config.toml
num_hidden_layers = 8
hidden_size = 192
n_experts = 32
experts_per_token = 2
d_expert = 64
d_shared_expert = 64
hidden_act = "clamped_swiglu"
moe_layers = [0, 1, 2, 3, 4, 5, 6, 7]
router_score = "softmax"
normalize_top_k = true
routed_scale = 1.41
balance_loss = 0.0115
balance_bias = false
router_cosine_scale = 10.0
n_groups = 4
groups_per_token = 2
init_std_router = 0.0247
lr_router = 0.000679
vocab_size = 9657
norm = "layernorm"
norm_eps = 1e-05
tie_word_embeddings = false
optimizer = "adam_variant"
learning_rate = 0.00213
beta1 = 0.9
beta2 = 0.99
max_grad_norm = 2.0
batch_tokens = 131072
max_seq_len = 512
train_tokens = 791600000
max_steps = 6040
dataset = "wikipedia_en"
Below are experts of layer 2 (counted from 0) of a mixture-of-experts language model. Rows are named down (a neuron's output weights, with its number) and show model dimensions 0-191. Each number is 128 + 24 x the weight over its row's rms, rounded and kept within 0 to 255. Numbers have three digits each.
Before each expert's rows: a language model's description of what the expert responds to. This comes from a sample of Wikipedia text that the model never trained on.

# expert 18
Description: Numerals in dates, stats. Digit tokens in years, day-of-month dates, population counts and table figures, such as July 30, 200-2, $31,667.
down3:176174105108136142159147088131111116115140117120118124121197153130123137124117109111147145140154145109191114084135111097122153139115112139132164124134148072127118111136147118105143176112083095107089119094151138138160158057151085094175133111149153147111124072106107118112111122101139154143095101131167136177116134132100121109156135132142128174122116149129146127106134125120127167146084142088122071119176110123145124129136136135138099117104112139102113118146107154120124143184114136143112156159142137102120152146142102153127143127158142152128140106111079146124139083110108129140
down4:140110139137107108142146163085086122078099144112148164186103102147209137138132097189122128116142161126112143133153092151162168163121122115106124153124129117129160129128148085109133086147134110153096176118116146149136103086121115107144132148102092098153114115122097116143128112113075139144167120086156132134135127113104153162121109143091130133172127127149145124142084137078162109144138136147134139151130112097109117096121115104125118155119163114109110154176084143143111135142114124123123083121107139136101148123120160118100108142153161141124126133127124144186127127075094126128

# expert 22
Description: Early word fragments. First or second pieces of words broken into subwords, like pre-qu-el, unf-ortunately, Div-izia, plus byte pieces of Thai and Chinese characters.
down0:116156132112092136137150114144140136134146110114112153126131139149100108138155113095113114149115140103151128135144143121136131110153156153144117078178117108157111120139149116066118137152125146121099098155134158146183134094122134159148130101137134125147130179101136149107167103147097098176112170123098065126170162120139137125148117138108093121120132087139108066125149143185124174151075101122109151137128149155161105125099134117113115094139104135171162129107122134146063109144144114134111160117137147136162132125090134154144137110148150104115127114113092135125104072128085088144
down1:100101127119107115107165118117137132106109119139128127115155156105107112147105119113167137141143086167103095131126138168121146133143109121162137108161107128114153122125125090136082125143183137106121125138146147145111110118121111172123164142105097135162114142072109112111116147119111160168097115084122160081134131101155101132099098177104103128121125120160130131164126154122156148128154098123158181165127133140113184099150152072124090100118137123125135101136166101103108175136145146115178156153130070115133180136132141147143113106134161148067127133114128167095145115129142112114

# expert 13
Description: List dashes and closing brackets. Dash bullets starting new list lines in biographies and bibliographies, closing parentheses in tables, and final pieces of foreign names like -as, -a.
down0:130119182089121084179136127120089127131148106119167129142113104103125123086178146128143119128140124140128112136097134116120124150128108106126123159151103129137103155154108129128105118146125127113107120128150107134122119057138119139097157132132079118168178164112144109161169099097084166101154128153125151093104151125143151138155143102148124146152107127102129142120135120107088100145111117088160190134152107153129121127164156082093107174131187113104113135153089090148115099077156142112123146147131137169149161174135155121126132147149119111096127099128097123123156119134120104110
down1:155084150118122163123113105144127123147155093128152152120180129146133137115119143151048082159132083145129099093130107141100120135128165137123101119120142122115060067127120132113129106168099145145126110159119131111098114163149107113095127137126117089091145135121134125142136115157131108163105093117108146143100113144157132118114173118152131122172194135148154137116121112123110152138150167152170173102130132127108122151125098115123160169135177134083149106096100140151138147101137132116143127159129117142106119143112140145123142133111156139140140082168104082147077131145158159138

# expert 1
Description: Quantifiers and adjective endings. Quantifiers and determiners like not, all, some, their, his, plus adjective/adverb word endings such as consider-able, advers-ely, fur-ious.
down0:150106154142125108141126148083142155130154176152117080103139138136165157113123107132121140089144114149186106123100142125119148115135146117101126131079105123128200089149131125131099110092167087178139110152085125080125118070109117106138133103184154141122109124136170137090099139169102151099113123136162144141144140118156155148110091152109108142155094109141141139116150079133127133108111141156155136137127087117126145166149132143098144080148135079081133137127098085141135111100129114134139146132131143124113145104144157161125140124158157130127100126148142123101122082145108152143
down1:136156140167113138158137135104099092155129157123152129132117129122157123170135063141089123151161128120143168123157161108143156113128112102099129150095115160124125124118108100134106154131101156131154121148165097150100140188116068107115105152111110125122111143132142126097146154142112129136155147152119105119075171120182160144065089068123116140131082141156150142147137142110125101119126117124094114114146141142134152149075134081118140149112113107135122111127090131134120124138132131132098109098117158141127063135144123182127170146112119134123166126121143146103142161139164091099

# expert 20
Description: Consonant-cluster subwords. Inner consonant-heavy pieces of rare or technical words, especially Latin genus and species names, such as c, ph, rit, bor.
down0:147121108156100108104120133138156108140109111133122112114124121114122153155110121127121127162127103113098152180139134143128122117158171092163117086088105143128156111137134124152173112102202106094152160144085107113103165163100150157141128106150091151122163138135139141127114159139112132115125115122168150160112112099110108127166104131146124130129161120164160113211113152120154133105145121137137119079113116089105144082152126120139164086110108145116095112105141110146142134130126108113177077098121137115152111108128152107161119123137136107114136098113171153193101151115118090136
down1:133127124162130119109116148150088148095128106113137151113063115129149148142145122185103113145088132127168127129132108129058154115128106129090114106156116113153157082114160128108100131112127162144118159143156101141104162147183098134096171128124110131153125124148121141096123148108108111156136130129147154147072130127151118121167106107117160147132146163113106113124140136112150131155157113133155143102157113138117109102165082076131098154099166138104111093150100115128155112161106145169141169134171102096098134100164149131147156124110095154080163142128129115122137091100143142124

# expert 29
Description: Plural suffixes and sports nouns. Plural endings like s, ers, ions, and nouns such as season, team, years, career, Cup, often in sports text.
down0:131140157155114119105164115096131153134108154120076132101079133084157143133126088173137128126114099161122168175114131127156119162189115127141109142148126127114122148112084127110121117105082120092098109114107117119105115169128164105142102115122149116112144131109123114155107136166117146119104143115154132142151152137107095117134159132161131146139142134095129106111112125116134115171160159108156119108108117091134067153144125191080148137155134114119163166141122080131135112155135164109141103126138140144105071111129182132162114112143109144136098088156118126091157124137128191143
down1:123103120140090120100113089136110109103148131122117164118141074100100121101151141158136133091145113144155112099141116117114131080129146099191147142121121114135103093125125144088172138122159160072150129143109118107158152098129146114099084141104140126129154155091109113111150150123140122137154114097155085116133133115108142125141132127163120125100129098149128126147164150132185157160104098092120155181128133120126122151166117105133150141113138132140114141127178163119162109109121111100131088173076188106149168132096099129164125113131116136141131158123099099159108167156106161148

# expert 5
Description: Spaces before numbers. Bare space tokens before numbers in tables, dates, scores and ISBNs, plus words like there, $, home and dashes.
down3:145076131134107114136110092130115139096146110130109082123130139115181107151144113134142145125145141125117123126088111112153122125152139080086112100141096140131139103155168093125145153111117129097140133115158119114105126184173124113143099149166157137150120128093144136118163148173082132135126139141120115119117138143133140124113103154142097117161158125141126091121128123116123151105084119114079141166131177112147112131114100106079173108162122132101145131176106117130142125113112122080149133146156140148154101145106133115138103113129177127156096134130112142223197140132167125098
down4:131102140077155105104154113130133165145115136122100152124136119139148111164107120097155147132130102103093130132136088100141130096169113135164150107136126094147107116119159117173134120124099134115167104158125138137110117177138120132122113175094143124158109138147148160130120112187095142153099187157102131153128095110147129100107139147150132138099113137153107130122141096160165161149082127121102154117094188137147065096076131124150158118128114127114128111112136105168148139093132183108132150143152111187140084138099123104129124123118142100122115129112088130134159105148151110087

# expert 30
Description: Vowel-consonant inner pieces. Short vowel-plus-r/l/n pieces inside words, such as gl-or-ify, streetc-ar, p-ian-ist, g-ear, plus non-Latin script bytes and math symbols.
down0:132090151130106138112151149128132122149115124127133097100130179127142124108149159101131114125111113137068095147110068134136142126116062141111190131147092162123088064104134144147141129113144129130125109205122124102103145180102087150103118144139118131153111152123149164097158111114143132132138115115100096142117145108161108093122138136125151140158161097168132159157120103142144126086108129183112133158092087161139143146116123072151158142116138140080171122126141113106159098112167144138154114106131115107104135119145132137127138133132143132139106161139128133103164120160110147107
down1:139162192129138122128123154128126098105110100169116142154121149112119114091123133132139137126091123116167160167113147131101122082140133123142132109082124092152139130124126121181119156121136139151108139096151136070123111084142159080123103160140130100143123119106177146090144131111134165128133094159129115160130166106127097151120158114121187148132173104120096108103141112151115158119173134106101115130130158135082103090127192098137118140106134155109094113136128151138135108132096116117147141176126157087127120167109133095149111143154136151122125096096124178116124133083124146091

# expert 19
Description: Prepositions. Prepositions after nouns or verbs, mostly of, in, for, to, at, on, as in Chair of, road map for.
down0:125117142143120197123121158153163094140129132122185153149148134142115086140109129149072167127145139129135105135121140127118145102124124137137113125143093085103172154136133120107095135081145071127131137083165138150096110182134122116108113098167142121119133146106104119129116112112094104132164127152118132151114145154154128149124113105127104119140150119113102124129114147109104137122124170092093157121119111121115109149143135161076142110142135151131141155119107102184089092149122165129122143140160092129113061163154148141121150129147124102151103088190132163082162138121107097104
down1:143114132137076115073069144146131170162115116141140117172166148083137138134088142102099147118147122097114159106128177130136090116159156131120122091130056109133114134141097106131100105194133165107119170096112102131153130193110146134121143122141150116100103127133108118117096151135126133142122128121138110142122159154119096143108111099111101139168138144121111136167098110085109154116125124107203085158126120133125154118131110101102133136141147143145156173126086134141153106163158133140139145160116107151155102126096134153107120130138106146104147120124098146100118144137145094131

# expert 25
Description: Past participles and main verbs. Verbs, mostly past participles after was, were, he or also, such as produced, named, used, released, served, appointed.
down0:147119130096119147129142120118092118128147092164085120171104097127137151093127103114145141186087173160109136134107136079179142155141102142117109137126098120132091081167122138139126126124145124130112133165148107129115102110129090135148144132123114145103129120122130102090127132156141135135094156079130096122149161130149150150135144150133126107100134108135104160134171146135101126109141121135166102166115154070151117137088112163124136186109113128076115097121136140159109159141157108140171158128162158107129145127111193170106096128081091143131121140124088093144115108147106120149
down1:114143126140123102137167095128142117123104143084121135114125137169134108188132136132097097083120120141172154098156133186140108100142125090174141117171108136105149087166121151141126066135117169124112137120082157127130167112105120135131143121132136110174132143118138115084129159122120159139178162096125096153105108145146137118143115130131113140146130101133151107180126133135129122141132103088089138091075132097145158116126127138133148117126116143132112144107153155116149135111063159137126118141113153106130140119121160162131128135112166110117133177157106119130060110090128133070

# expert 28
Description: Infobox fields and coordinates. Infobox field words and values like Time zone, Binomial name, degree and minute signs, year prefixes 189, 197, and table catalog entries.
down3:145161152109148123143098117123145131129102123145100101140115116148141106098140132116151118148142109159131092103127126154109148127141065119141122157161117136148105112145122142136142102083138129096145141135146080132123110220164165137125088093157147135139198090120124139087160151150125151084128132094140114126129106173155102110130126123130093113106124132142141095161117141132106124106133111147154142179128147158095121158136140095150148112135100136133114122079133114123128188092121109173132118154122183126099089139126122165155132123096158105119091139143144112157086104117137146090
down4:120147126125133141129132120145141140121117118110102124092106154137128148123121146150151177148151139114073176122172101089130068111154108131141112113141124147160132115123137162101152113160135105120145146153133104172173135174093112137117140135101116120118129146143131147134124118118144082109124093165136095098156103110141122127109172125124121109160071124107111151128168125135090120091123144107125107143091133088121127140087143092159147135154083134096128142130159126136123135118147170119171115123121120112110167131097112115125132114176117097128122086076207135147194125118166135167

# expert 27
Description: Spaces and common nouns. Bare space tokens before numbers or years, plus frequent nouns and directions after articles, such as the time, the one, three blocks east.
down3:153163128200123163140151131114127118110103157149134099123103092135153158139134133109112108083084147119168120113149150142098106089109145156059134141143103142129100128139181141123127128147125140147152128091140134098088176136129106148123135127105092108145156131179107092114100128112165137134119167123119136140088122112159095145130134104201154140120085131125144124147151121168133098134151128134151167132112121108146129096124089123160126128134112113115067110137140131154157107141140114136136163095092131128120127148087142121101117114156103132084156087154165154121131148149079113123
down4:122076130129134080133124115153104084114145170118127101137139113102119130170159146096140145121104135084129113092146121136119135130121117085136132168111142176127089160134132137147146121142129119091172160115112130135164116108140107116119150100141195087150094117133151082102159111146120120150154117163149114114108144110120123143059154138120109157120121111134154093141115087161107159103147120083143128130114105131146159090121133127133106140154145123153109136110157122170158114131157077125117133168090130122139161140115106159133112175127148105104092124133147154144071162188149122135

# expert 9
Description: Surname consonant endings. Consonant-ending pieces inside Germanic or English surnames and place names, such as Stodd-ard, Richard-son, Low-ell, Pl-ess-en.
down0:145167110108134116148153139160137156169098111117115128141141155155160096146120152099134131134130179133096127164125105123107140123132121105126105151146081139148105138127154114106113112110119105086113122141125096137170106096123158132159144130116108164122132095089093128154104116116159100146116169163116113106137091165147150142157187108126156152119126155077148073127161134100118100116138117125141135103115167129114148112103103107089096122103146155155117139116134136095178122150075121163112139123172109103150146128100162136118164141114092155107185124167136112066117118133110109157
down1:140098161136175140149179143117106104103113131149141159101165137144139117126156132117150109143132117146135110116118140116152166100119089114159141139144138140156134123149159159085193145153118137138147108145105153097169118138106107153137097127127117100103117140129094131106087130161128134132099157097093104104100177119111115155162134171159083133155129116103167128135153135115136117110117122125136124121074080117125093160045101106136134116117065125112104125134116073112147131171126139140164162143126118113133093134107126102117120117128097103113107164150155141142157137117107183115

# expert 7
Description: Brackets, dashes, year prefixes. Opening parentheses, en dashes in ranges and scores, year prefixes like 201, 199, section markers ==, and LaTeX superscripts ^{.
down3:119150134139119118132118128083132072108121121163109081153125130092133127104141135150110134107131140119109152126107100111131160132141108099148094134102092118137137113137094140103123166164094091111155156151132143114114182153108107127120114109149086124157121110172126148132130167162130127133160107084159119136117094164163154125127112145145123177112111155157114103132108159108126122074095125138162130115105131139145110146113160092149147114123156116064143110113122139104175186127134108135120107117124123088117132168107171166152143141070179123116135113093150182149140129137158158098
down4:134125174091105211129132122138118138105143149138122083116120140127112137143107076097130114121125144169142129137101126135137118121124133142131122090131143145134143093075107118166150119090131149096172132125116100102154154060158145101113108115107151118131120135149110138093111134144115090142114102136152117151155140131140123080115179102141104141100157125126122170138118163118154123098122119175132140147137092146143158114127134123177150085145133148073095153103126143141104187124127124098115134131094119124139151125148063157147165123111082117154131082117175141125161131129135121158

# expert 26
Description: Head nouns and suffixes. Head nouns and final noun suffixes ending a noun phrase, often before of or a comma, such as University, film, culture, ation.
down0:102139130074109136117152113128098173145165156142114139117116148121148090117109082167175142137137096119163167134163148105129121163135109127171141137141125200168137144142164145122138082131133117115103149123111133150134172107119119087127125099159125135149102104121132143119124110145123112125110122099181113135144141108115119148124105153125142114139117153100101129125153169119120084098126130093117098146130132152142086132128163122126123148113108128115111159133126126137144160132102131109085110134168164096099129123118122146069082085049175121157103118101169123185127136110112129130
down1:138106123072127133137126151153146160098149133140119136121121133140121125141139116162143113208097142127094130107160185101163114153136136137155127147126135119120116075137109123119136102117176131169136163198078127132136120188157107115106138149116104128157116139062140090155129138146107118115165093133119136136183156082094164110145128148101130141128162151127144151125141107109111128141146133106161137116076117148121118109139116094105159105124148127080112141118095100122136161127172087072129111131116126131143111165107173108122121118137132098122106144104123127129111113119150113096

# expert 8
Description: Line breaks and verbs. Line breaks ending infobox or table lines, closing parentheses before new lines, and verbs and prepositions after subjects, such as was, has, on.
down3:121138135145105111107127139123141120112130150135127105130118112102116106151118124156077112109157166077144092135133145142085125120156102157155093144125102132141140150156082096130097080113136123126086128151138157116098144125144145105129086182109163124098157095131106126154145104101145114149123136140112150126117118121176156146143142094118142120135136104150128076127122120123086117152137147164108104128140103142147141114140105154107108141139123122163161159158141118122127185146160149145156152146132106149129110122107130117110135085176124168109178143132143128007158101118104140115
down4:129105121157159086105145166120094169100096122105121126133083181124141159119093120108134150152115165090139122100105177107129121118124150111119126096128121124142133142118093116131160124116110129107150100120119171158129157253163136113142115147162130116159123099114133144131145123129101089132122147115140169135170116113119160155127117133112103112129140091136130135124099108108070101122148152108123097153133143123135121106114142072131142109125113164145106135109093159116095130112106139131100107154127142102121201138144113146133140152147128104150127135101162159152124101137154167141

# expert 15
Description: Sentence-ending punctuation. Periods ending sentences, commas in lists, and linking words like with, as, by, is, was, including, mid-sentence.
down0:142105125136109114065117136124081088144160150110069149122108171156125142149114137099112122133125122092154091097176140147166086129174108131106110137142127117121139109147194145136109095097133107132121155160096148126099146124132109128140064119147114116139136157081090149122117152138122127108136132167148102134157107104126108175108134078183131169136149125153045125137142139108159154163163148135137108109136118138159126128142095143115139122145144134149135160107169133160125097128135110151136137122094136127126109098130171114132120112141075129157108111133152139140109135102123143111
down1:122167113088124149132114109086086168177144156140105129143151146147132138127136134115150141127153089116110103116121110082121119136097169156136104135153146097143145113155167141147097146123144099114109147108154118129099129137130149149170170148132166143128098073131108146108137137136137062137083105129095139134086100132117126170112209131111126132090114127133126170126102082084128136133104128129124143143132095103138128129103102113129131108171110104148113116123121150188105129135138148143152114120113158129116151152110133189075157123129096080116134129112095134162145121172129146137

# expert 21
Description: Infobox and abbreviation fragments. Scattered short pieces in infoboxes, lists and tables: ordinal th, age in birth dates, units like mi and km, quotes, brackets, Slavic endings.
down0:190119097127117099163153128098155115095108118120138150157140163153127158151105129091113107122122102137113103118145150111137086116143141120118133099130094129141150109148103101108126102160124107115158164103165148155139121063134152138102111162107112154118124125104101112172133136085098129086183120145153133142139147151107134128148096140118175128131100125143138117121101102154114121106195093134138113145144119153141133109151111084104122112109146147134094155129115127125143129118075115150133187148172134140087142124126124142129134162095090146105160157176119172146067102101112109122
down1:150121084153134073145138113170079145094121110127098099112159083094124111113110111092127127144082118161174152141174129115129110092115136093112171144143129130104146117164162127107155142133139121141114145098165102096109128121128140103169131105109095162110137152132125097172128109144094128126133110107156107102115112113135155170098158102143115124137137139119119103155116114168126151157115122093144162172157098137130151119135171086130149107143165129125115114097150103141143121137172162179115148157113125128135156134133120126096120164089149166120169132147069143140082105128118142111

# expert 14
Description: Paragraph breaks, word starts. Paragraph breaks after sentences or headings, and single-letter or short word-initial pieces like f, b, d, un after articles.
down0:126153137095159166100148161155170094128117139143160077131146153136086129126124157146135142125127120116099142163097110127122153169170147162159105074111120151143143115157150060086173166145130133148122109126144149146146108147138132137143124141123124133123110148147166128079148120103125146127150135079135130093143127156090128098162124127137138117176143133074072118085114134117104125122118113136135142130117103094087150144094141120128156142096120128097137144132152128119105129125156125115111126135087182121100140079121129112164160105094100130141106155132139086107186089099117120136
down1:126107130129116135126159153139110146077123127114154118161119108127125145153115081141115105128111113144167154119114125156128119117142124106125116117133093151187107154133106129180124115078131103135140138121172147120128134129141134140118146102128099127152112104122115119172152076174141096150151088106109138113112135119130138173132142133168106127125095079099135128151143180102135127118107162160079124120130134132098094139140107104135156063106091129140137177169123130151187149144116081155167127125134125148128138133155125063126143069133085108184140143146115128133130077138145129136

# expert 6
Description: Vowel-final name endings. Final vowel pieces of foreign names and place names, such as Bigirim-ana, Teixe-ira, Paragu-ay, Chapadin-ha, and States after United.
down0:102160131110094127099104158153109106130120163084130121149130187124095147169072109163122098110120149123142152107138149126106105162141109141145094135139138122134108112119118071166102140154152089125151186124112098133115186180117120119142092139128110114118113165128141143077161129113162108147099087139107163139140102100152133109140127132097104145129121148120106128119115100113132118123119117144115134160095161132127122138103107119169142101135124096091128133077131131135129132130151131137157139148146140160182079168127132154140129142114124128136097100147124146220117120155111093131
down1:098115104172099114128146144149113134164146102096085168095126137105157148126088122165114110153181147168102136117138109134134109163111148124110141133182119118129154146170123122127125138172137093116157137120127082143141128117158099132122168122121077146132140092150100123121109115119118127157117105089127124095123144096130105143163167149145104093106085118086130156109159168141159127120117118101087130142128146148120117123109127184144112150167113145117161121117101153146121131139110078124119184133127113134182134127115143153122084087139093137119091063148104153122111153123146100134

# expert 17
Description: Name-internal word pieces. Middle pieces of proper names and foreign or transliterated words, such as in, aw, en, and common given names like John, Michael.
down3:120105109175087120123125135111111122169124115133117098117129145135195130120147117163103137142110115165119130152135148089181105078167135108120148140116125153157106142108185124080109125130082128109110129119131114108147117124159105135087150146103114114148123082148142125131122182134160106137097122135120117143137125109115115119102106144167159081133118143107109161157084135112137122121099110085117107153135163138102122118152078172148173137121167112133162154129111151122117114176106102092108132092151159139147162109149164162120166131085136135117135141132166157138110133097156088099
down4:130147122098140163127177121094146105060137142115122118130112134107108125118156130134151111091135132139118077108110108083125141140185138156101083098142119131128152158114149149157126150074123119112136161104132080154108105131161101129146161091133144148135072128156094119131139093078133137090170108116148154106062153115123110143098119123154142132083096154143136095130148141124102165132135141163173082141130096126135176156158168099174124124141113127131099128109111138131150141110135112132141145153111102151124109170148096142131160142155116138108159139140138130142121156093131131112

# expert 10
Description: Capital initial letters. Single capital letters or first word pieces of names and titles after quotes, brackets or pipes, such as G in Give, K in McKay.
down0:115156135163104125085142115121133133127137097122104108116135179082082168134105140086123141120106144142176135090117149142111128118150108125150114124068123085172152114105118126190118100160103146112147129111090122141142129143134123139164139146114154102139183121130127165119144136104134129117117129139192122116088141114093116125150149113114142125160111111121131089123190164122090167139129138119148103086126145155154108130113095164140123194096121142160167118127127136142087123130139143119104142139158141123150117083110060115106116146144120128119136121089152136131175104107156130108
down1:101140161143158121139133153142157128153161117143087101117145127080119105113165141155108173135118151086138066112152106129123110158123174133115127166101104111150151175083100136153161138129121133157131124158142104154164133077174123091122149110107083105099122137137119113110103150112150089121125132154109131105138096150131156137160132100093133087141117173142124112115166103093088106122134138053117146131100125110144156120125123123086144116135159125127151070146112141156170170154108163098106144154138120115163123113157122117127112151107134138132128146088102131127099147114148139132